config.toml
n_layer = 9
d_model = 224
experts_per_token = 2
d_shared_expert = 0
moe_layers = [1, 2, 3, 4, 5, 6, 7, 8]
router_score = "softmax"
balance_loss = 0.00156
router_cosine_scale = 20.0
init_std_router = 0.00636
norm = "rmsnorm"
tie_embeddings = "early"
beta2 = 0.99
batch_tokens = 131072
seq_len = 512
steps = 3108
Below are experts of layer 2 (counted from 0) of a mixture-of-experts language model. Rows are named router (the router's row for the expert), up (a neuron's input weights, with its number) and show model dimensions 0-223. Each number is 128 + 32 x the weight over its row's rms, rounded and kept within 0 to 255. Numbers have three digits each.
After each expert's rows: "mostly gets" lists some tokens that are sent to it at least half of the time. This comes from a sample of Wikipedia text that the model never trained on.

# expert 7
router:171156150161121117060098100052140153122184139182190142126127121112140165087168093143098105139128154092177140161141142080187168151112136145153160102118158099205135114126101127089082115094135133145126097201210174119147105092108163184110132166112198150108089113125089122069142144143102112097206156115125131149062170163134136131092135122115171167172162107147107151110147164118101093136148135205155115125091130139106160099122139146091157101190138142209139155174091103118128154053192106146096106084099140114157138141133064125136138131133094131120134112101071173140145117121079095126109112098070147129149093158171157077126158169057112158122121087164078109093125102110100103133130
up0:113133155132104140133120148050135141084135124182091159122158119100151107118087187127141089124210163128158175150138102117072085147137130069119139139158133143175144066130162149111150139115125153164081122133099099199086102141038126140132117172080092162131135138142100090109138190204089151107155179134085140139102093175121118143161111162096127102142125113108169095130070143158138124083096116144080116128150137100200092131133131126126103079172153184130091139154195149117135120051129163134100104118145079123128145171135124130094126109104170064137110072114086159124194166164080092122144129112101218101156165118180160153175107122144129067132155153114145124096126142122159105104034
mostly gets: " the", ".", " The", "The", "g", ")."

# expert 9
router:094104108192125111108158153160113120081100085118155148065109123170118168060145195098137197140141146140161176145206093184135135158143174134146062203126168079137114181128131113089081122123120079139168159105139135133120135130065104121105132124163107125152147055191084119094119087101136128114119122118144105155115134132105090108088133132047170143118048123099165150175126103152170047106119092077136137081111169122109120118094076135100122180167142125123146135149098173110085143122128152108129176167140053114166146202115112119132143108145183082154132108157147159136090133131097132151142114122106085133093169107192181131105091120102131134116065066151171108155114109113131132146177
up0:123059133181106118115153104092122149153109146131134110116160163122128134164106122145206140120144178153181182088198135098066170163103132138089104192155131131149138156149055107106162071107140127116077197089123104106129138155103134157077157145177112109064082102096091078103170099170146175172073099176156118106132118142107122172121106142175087149093135106076164143111140091090145138133053141133130193145114138194113130106083157129086120166141107144142158101145101129104104147130154128154107130155073111113113098116129130158109084126122129188148134156080111175174162115125088168127120112120076164124153164080104087137141101110095204110156116050182228125118111106134143084123135
mostly gets: " New", " other", " later", " more", " North", " South"

# expert 17
router:130148100151164154168112116121106100108066126133112116084102119151098147059133126158131102110137196137097088111126151100048129066133193146121093106127116097143107140115097153113103101134150135091156167120131138086106153186172112156122070147144043157081137118125115132084068139084111144150168148142126144146144144084134120081108191128127199103131075152143141127142172166157122121174163110113094088145141137124115190144140174121113148137158193110166121231122086104099120152177074130083090060173138085112066171149145109046090177135083094086155119182087154143108102110142113161152141117158122082036177061137130158137096133127134149157112099098139104157146140119098145132119125
up0:116073131126166146138135121186167129193121105124166186165076155101115163169102141140111153147158168102101181096119121103151133111176111122084171172112108101081123124099140164147111170106144141117199094110133141079135101094113156140091092167181120136085091164110146124133140088140152078111172138105174163130080117215169120116192098083131069069122149168106161083107170098181120103117124222181100118102146128166116135084151083127112145139164127106093097081122124125138133097104097104146110123129099141128161126132111146094162076190120109129106145167111178155074141093099161155150192064126110051139126119102094157139115087126121108122116138036160213168133112106088118112137169
mostly gets: "1", "2", "3", "4", "9", "6"

# expert 2
router:098022099152118117171150131169150097161090118152133143139140192109147118113072063146088137133180128172097112130111103120175098094123126216137112086169059169112168133104090108148106085170106122135179101090115130129128167122076119161143089123127166096169161151088171128104133158156101074079150167169175133100098117111059083091095081148117131185095166076120147157116072112121185148122140126047147092126156121146142160113141133156103199100152142144155133155135118165131135170092135171175161168173168093162129080137122086117134065134120120128078088081181109160088116099100177158126117120134111116210122111105145137149145164106138107114123152116128086112165120189146136094091145
up0:126150135059075104180137131133141158125142137090086105141163095178165158177058083150125113054138112110152132133146139102180110169140155109127118157094121118126121107116058168119114105159153152117147168095202150061131115117153155112134118127093123092084131102152157126157145124110181125139163121150134133193085105153115107135155108136124200188124107125140149161049109101101176117108128081090189114164108112133122140150094192082142183089125111137108077132140115089127121099061154158138088155083135117152130138137111166112142146128136126160088147168115092042144105140135077142143096167076071162156138123140143195173104119186134139043139153094163083105125085125112207142209109
mostly gets: "0", " not", "′", " two", " three", " four"

# expert 23
router:109095111088079157178110156164128115110178132135161178106139095140140151063170075133142140098102191104110133111157137148128033086073100149171169128121104158138148212122118182111161092122109086124185046078159118096145130169132089144133091148112123150106093073132137085201114098122131119192122090093124152113100106140120129119137076139155080114071050168131052126152120128101108161150119121147142109080196115122106066120112138129120129121129187150128150083177132133099155128127083150091044141150151096086091119109122118122073104132134136105115170124112131182117129127181136165116108134134082167131114143141194156184134171167064102134150182143114112128172121139152135116091076
up0:158184103172135144145189067120093096147109125139133159122170111187130086115123108172095138158151113139160092147107153070157117200104119093153156127162087165139134115146146166142154158120194105144104131160121096090051119122150092114154105145088039174177131146116083112140118128136181113081147103111121191135130158109139144128136113180072082112163234150098107116074071145095113048135105129143162141125077124106122100161125118167136146078179074169157108113103127145146109118135089144147088163146139117135128131153164184185131109098123104134125118156082175101134089112178129155109177089042148175132082108153081137173110108108109149107120124164118191116160059126094094128127095
mostly gets: " |", ")", ";", "),", ");", " while"

# expert 11
router:157083168121114129062066167108130168184142166180136109145090114097136064139120074150136160171121122173137089112131132170115132131155123120158142115158197161102107147144150115156132134087080126109151190117103135141140190127080111103114198158192123137129126142079116133135179106129161174136128146148152143180123124182120139112124117181123071132145120136107080124132152185087180124087131120132162078051167171140117130082107110173123160117181105114152169054131118115107144143155110174137134137152063177138061137169143048111118161156100161163126072089133063177099124188137128097120124057112143148148122104135124077111084124127099156156093179161167105110101136207107117129073116
up0:160052157139117186186134107145141093122099138219135191102115152148163134096111080158124150147095174102108080092107104082123100078106055157158116154136188150211094072108143187122140143152095112159157111058128078106157134166116102057133098134178159229078105097122125144134118144149197086079106139116158100146135122064098168166095114162162132125126156063104094169163199119142164149127127168132122115139134125143142115082164090092138144142092131117127152141152168123152126171139084154142117153130157107101124143128120121097106112115151073096124125105124101120170099070131077133140098147077098135149167126089079083174101165145172105138111137129159141127147109128154168068159166
mostly gets: " and", ",", " was", " is", "),", " are"